{
  "d_shared_expert": 128,
  "activation": "swiglu",
  "moe_layers": [0, 1, 2, 3, 4, 5, 6, 7, 8, 9],
  "normalize_top_k": false,
  "balance_bias": false,
  "lr_router": 0.00126,
  "norm": "layernorm"
}
Below are experts of layer 2 (counted from 0) of a mixture-of-experts language model. Rows are named gate (a neuron's input weights, with its number), up (a neuron's input weights, with its number), down (a neuron's output weights, with its number) and show model dimensions 0-159. Each number is 500 + 50 x the weight over its row's rms, rounded and kept within 0 to 999. Numbers have three digits each.
Before each expert's rows: "comes before" lists some tokens at least twice as common just after its tokens as in all text; "gets" lists some tokens that make up at least twice as much of what it gets as of all text. This comes from a sample of Wikipedia text that the model never trained on. Tokens count by the router's weight.

# expert 11
comes before: "\n", "-", " The", "See", "|", " In"
gets: "==", "===", ".", " an", "\n", " =="
gate8:570630504530535503492416451551538464448414528440478498430481459485510525597541435486536477557600479545504378475456491511501409509433492445458454523511476514457475582563451486590517457479502502541405545594495551562510594454453492510505654441505465497554488529499574394463464490483443500485547541544485477430663498488542594493534510527456495522596492492545458462481450439508391523520459525521481523552430491528444477558499499488514513513561530497375542543534509478448564493458497460
up8:493628429497461540470457511598559489416561469542517552478498430468535467459545463536484493554593439453594474486383522532526579538539526438514393442500434421528446500488569482514508543488489488412493468546545487545539450548436559497563561485537470491538531558518533540437538511438409457434490544552530502437565539465481587503452544508429454501524436439528535576448516466536506431458611451588476572580376480611521482455478534424460565544464514476491536483525509525414476456539520492
down8:527575422510438501496498530571476471511485372487544470407537541548430503478548464459520543542516511604468487435433454540536471555613492524501521546496458546443546459494513496468440547501500501496537557496408392452491483547555397503464555568509520526506443512604439447436485548489519449545542495522472377488537404532550430555529547588604523542589524531507497512523432618472484470517521544486563468468427502517457420508593493419525504420533459432510569570521427512507454438546420478
gate9:486423545475529573464412526492543573485482513514438441471520498480481489392467519510477519608464443533529482544491545522508423450456456525513488476577485470466423497452602453527403434452509477544515508485373520374400459600405561561580539570511510466534553543553464562510469518567507439532536550551498519547449528505424444525490498511497506443490508552496507534562414549484510509498484433553474510498481527415485572458540555556504413374505556560531451559491601497420535622450507482
up9:436512499535460592463520501547483583542387507512487501488472470477449502441464532533505471479527432442514470525453567459570503501460486475446541515572412476417465501521518503576415430459453599579543556463396491399457422531528588591522493542527514473493470528535454502509568487529521469492575511548483507519481422580474569484591502467480526373467518580471527528579464500614548434514467400488627551525467579443468532478547464544562417408464479562480490536461542477436507588503496546
down9:502537485426365531499478500510519533512489443513475479540565539466535558483527498441540443486457464510531545567508542438565531503462508474498431475515536460400503554577496430521479474503503463528469460460445529495445555594491560440539483538485536492555491496549475494492527503493460483590592479460428535480498481541557444563482481499454473417404484486361483527560447499614553547422492441449522589465315495527531495580514555544452617512471539486611488432556588540411552553468447554

# expert 14
comes before: " the", " a", " been", " to", " as", " his"
gets: " had", " has", " with", " have", " In", " up"
gate37:389450390524511468467532441476471455481570437530570514494541504490613541439508443621546415558514573438507436419478512502491512536514479566501425555528453505490528607413554470426548578506515510452480473468459521446491494429542498476503465437501517419519464530522506482607610433523513513516627540519521536380447553461557417537490526500449437464541526416400510552524479561512489502532503506459532494475563486510580517525507408562501501392476552539561460506400451496519564515483519539
up37:621547561408485525555443505501569496541456454455442453546441505541387439573473499438458640454515452524515465564516602424543482416438453422470544434493440491480459499504480531553445427459468513558570527521587427529533462477443473523540563519439466554632488508515505552495448488485506470509424563501526505594506400455521480529543569506546595547473491498547459476488573441440529490491492530513481481551486564421437473526522618382509511522514517519472493591566495500489447534558513465
down37:539516501425430545438443517525558489500486539491533402475510542511501508407510393529510499487497531520448447452535453500470476473530501498545516502566535515464483529501422478473466486456611493542449582517569586477495507479570535501484509514630523557571557450536465410491431496450432447607539522569558568588448447442450466505525472487417529481585468464507487523576472406549600522415515585502443492485431538455479451542509583519472484470427447529554460539591545384484370588488532529
gate38:549499545460368550535477426424494498471580520459530474503517461591552489534508522472482374543490405524574552528472475501507550505478446526503383497442545405464549508574585544460428463512467451556490509560488391532474508564443471460486465475437523531554491504553592423463609501479490595498544543535451463489481523532646470540618460431520568537470527408423483462478433445492494557487460484464461532511492410492540493539577517534511461497473483555565529396479515556487530530490558565
up38:446520467457550445462538551639524494542467421535529523492508561497519513415511576466504530522426536456546410521503561572571471479485563424512668552527446537538483499490461504479569489478505498480520599450492540424499493442506592474470368503442525474475509483536492481447465501490393476453570588416459474518462481561448551419453508401505470393529573528487498525441439544522511448465548540478460475478544549561506566526552522487580478442500483528521496605425530446539509515598496394
down38:499506504469478474484540519565476427560493453484545618477541472491513490488411467517527486411600588520438458504536529495499460480422525470519543495478466542505523458472474540440484462511556404503549568499535533471487488471432489496535514506463551479558538535562554456488518477542450569514524491496505466502505398473466437447455533595447464477634346564344539540490504423603485452457587474513575495537484488525550462528442446490562471527560575531515541547415562396505609470497378544

# expert 4
comes before: " was", " is", " a", " of", " the", " had"
gets: " as", " he", " it", " was", " It", " He"
gate19:552546537528427500522458511501491404471513550520575465413583461550552570568528570559479462525526407466509443541510420560483500421441539475517439474532511613422546632459540524419493469560517600521459532484489509454534451513445583438517454437441559447546504514430535421489433487492462512515541448500528608445535479526466515427477503498542566391603459493509454492518502503556679542489463490484458513450503471445538485574480422559480394529514521510456459502492494485517564566530471480
up19:517525538510422503456449506579534496473547590383570489447679466497587460469497520506417533467573552408453466579503509518553493495506464532511427560492493505453562608524487479503496428499545629557487496562481529387490408463462550425488428495542490516455477538551463491513482496525496569420559471482581538491465513535417494457513461432491535402558466517453526504545542478539523427481523489497451603453499583521526535505451439508431435489491463491505353502526512448486585480558510454
down19:516479510507511569520429501434459549459503518571514561521494552454488474496547481512556526479549489479515538487506583493550546460465480519507425569608427478450538465510464486498460461428501609474461520522504565485484450548444588457528403448475514499522505472419526542488471501512505568497399545534585580315451422556474526540499536523508540450519511483441487443497502541510531454395479428502442599442478437511451521631489504503453381474581464589446437553561588464572511411510574508
gate20:529535454368540561483440469542540482450474541566491468494450546550556507493563530558527562447557537530564464541471509435395436529448510495437497619530500502553486563561538593524464395498454604515501479441424519464539474473436552499482531479555375462485540504517448399550460638382539515563522592485482531540451442505512564562465437492549525556476433511409481471519508433474433506508526535517511492560468520453505510447563530501463456434515493458578484455401516509496570485410565497
up20:475513504428507497474455498548626461476513601572474538566505520514587512508608504548462565425518558468534461534566382524389570510521529494549492540505515473562463489553545507518437526526433614496433493372384478512529484469460534519475474488650417478461551460459484448505456536462501531452508584539479529529480516494475532512449423454511437497483455523552562426450509500441470502560582432484499490602498525498495534462448558521478485489421515459636451427427471501482527531419545558
down20:484512438495654511382474482468480519464468547550489537529405540489495526569475502426591522492529480466495443515374457446484500516438504365483510466518507556561463507496518465553476446486376527566529514485597562519507541531581511583531469569493528474460463482594454567481494423497532539506428405483511531421464528527463567393474477473463564485531526452493567495490455484530499542503448478480463435468556440484527501541547455530627632533532509436555513405493516536586469471579457522

# expert 9
comes before: "′", "1", "2", "3", "″", "4"
gets: " ", "r", "1", "2", "°", "′"
gate8:518522539462563480548475499505539470503528484532558567393496522393545486599512521489497477581509600496497530506520441320489463478432599509556543512485576546465545432519520550530460571556517468530385446526468417513515575529472436505563535468475410485549449411384511439522498545487451476492512505440436477508516570442443472446547572461447532517552559520502528493465436522501543570577353462542481467535424517449531435512517489569493493522571515533482533404569491510554477510474564435
up8:532508516504508554532427423500553557472464491465482466581532509575486544544509486427574538432388467500533529519558533563447511478460480471443500500515491431619429526545488473581384478460480440560595545515498546470572506484524551575430484588509568505509552571463478576576446474403431481391483427520503524503476545599566508512566416486429520493568497456428466499410524410532546508544462531534428505480494514523484538485451548580566512436451532415427441541473442455457538526485412552
down8:454418497500421607512480567451570449484476510487470470460462522479526487514532602495499451481492552440451468555563562490404601443543545476496581470540414589481524466506489530551556404443503490491519471490538471444544494525387515543492499569487470556532542554548497520446570551470551581562469421527467468433523553478475389494551466463470520468538579431358555454509389483553447442518508457481572537443489418456524551438453510433507488512429560534545469566474485542535630531562487514
gate9:521441485560435546470563509483476469534430482480545496436566469570407528469598512397405549552448443492586525527526548518547596414568602528594499483511441381539556550528498453488483542459449478493546559446545451538574564597496516565469523497440490570557463467478541531499473528474507441480513487472455577427429483512521505470573509495530585484487488552495483491445514488452530371506561472505556439572541539534499405496456472456523555391494552517499445536469457422586529532404428489
up9:539518480521465461471504473540531505527494439504530546437671473578404523475582548497413508585462486480495419469481548535610593492466525427545466469488467404454528502565459537596484533448418460506487511490487472530460478509527465545465448467484609528588508456492471543511481429478475507447544599385436594485447530459554436491600625526467532438474494549507527544437555547387524439473534462492579499542564494464426500516472468507519448465488531497478458555459508489598509576525481438
down9:499517493515515475547470555533441480552599469405516519429506425470523511598529493498628415466450454527521460619426392449524458407436502421549516486590559418415543556513466548458474505557454513511471449477514491566445419525511411566611492494479540439454533519578487490487445407422492532502494550464501461545502511524549523476487488497514477506489470537511476528619458552503524486469491539562432486499616533506465408512491457525525498492585594576504498470457484411520618510587529491

# expert 1
comes before: " ", " L", " A", " W", " S"
gets: " |", " ", "|", " (", ";", ":"
gate21:514427597515447442531490490533585490456470483435530529628449514462508453536411496465519476513531519529500471543557563463596486433410550472542536487417494532473551548515487441475517504494479577473566595569496484457590419510486493437531598524521479499482401441459534483507537528532433512461590512470542413545499428485595462471561485481522595442416492550428533494529529451530485512481502429396502490532467563442349477610500522452490573516553532501586405450447513557484514434522523470
up21:507530401465434528448410478433464467532482569597379514455586491538512560503533485501458507576487488495516480480473417503470531551549478504448428430590503428473481491484526505508549525456461425568472497478543570554466617478537522540464423403412512573555515517479541495494448430454503505576456524551528565466486560578422523470491549505523409527561484493507433437401491628528480514602506484531440516452553492527563560412480478526484399470495571443478563521526454441575508578451446540
down21:427529502431532501496501454498510514603458537510516483472500556542500526462579575535494541445485512465456419411536561531501541456566435513431446451564484499537486493426527524542463515468491592453470453576450548458501466474538533565480429513493529501444567518530472574392526517446479383518413602467455488535594568501517577539508550510319451470516533391447554457548522478458467545445515557468583451426581509523564452506448431496528515464474464481489549547476510466575488532629578501
gate22:555456554488497497427528485528525435497416518523463555429460446484513561580507545472524509503495479524540513590465449494520494442513490513496494360534567497445525539432521527467646509474532488534593579558427477523524504409553487482449493469454478512457416437452573480565482492454450496459579372456542534486458475471514514435567425547546628419561555443538581565495475457479416458552559468475487490526561503515496540519487445587580671430528545510537470533443529492478509465499514445
up22:579446535551533528503462640529432561480536459504568381511489468550431432456498513498445526478492540459514542435516512454489479526539528460574504557380489549599497438593535430503404515472436497455492469472611546506497627546463471486530537613517514470547604536548416493448512469491561447506437501506530502616511519438535425519505599519458469523459534553451442473501475580459604503443469527472462449486503494486511428507472551389431486505513464535533430440551518500529456476464582512
down22:520496562513556560497470472516546467490527507547527517433519507522552497629460549467469394453463540522413500509508449536504530484477519521499576534428535647491474452513564504478486481479538587493577568442558560541534419413487481529504531574475445437457478419501616443448415480425475518571568369466502443486527421420557504438536478542466504487539534562497544486536449531585410445464463500546482435512463505425458466389476498455532581459534440493467487502523525484486479598637528500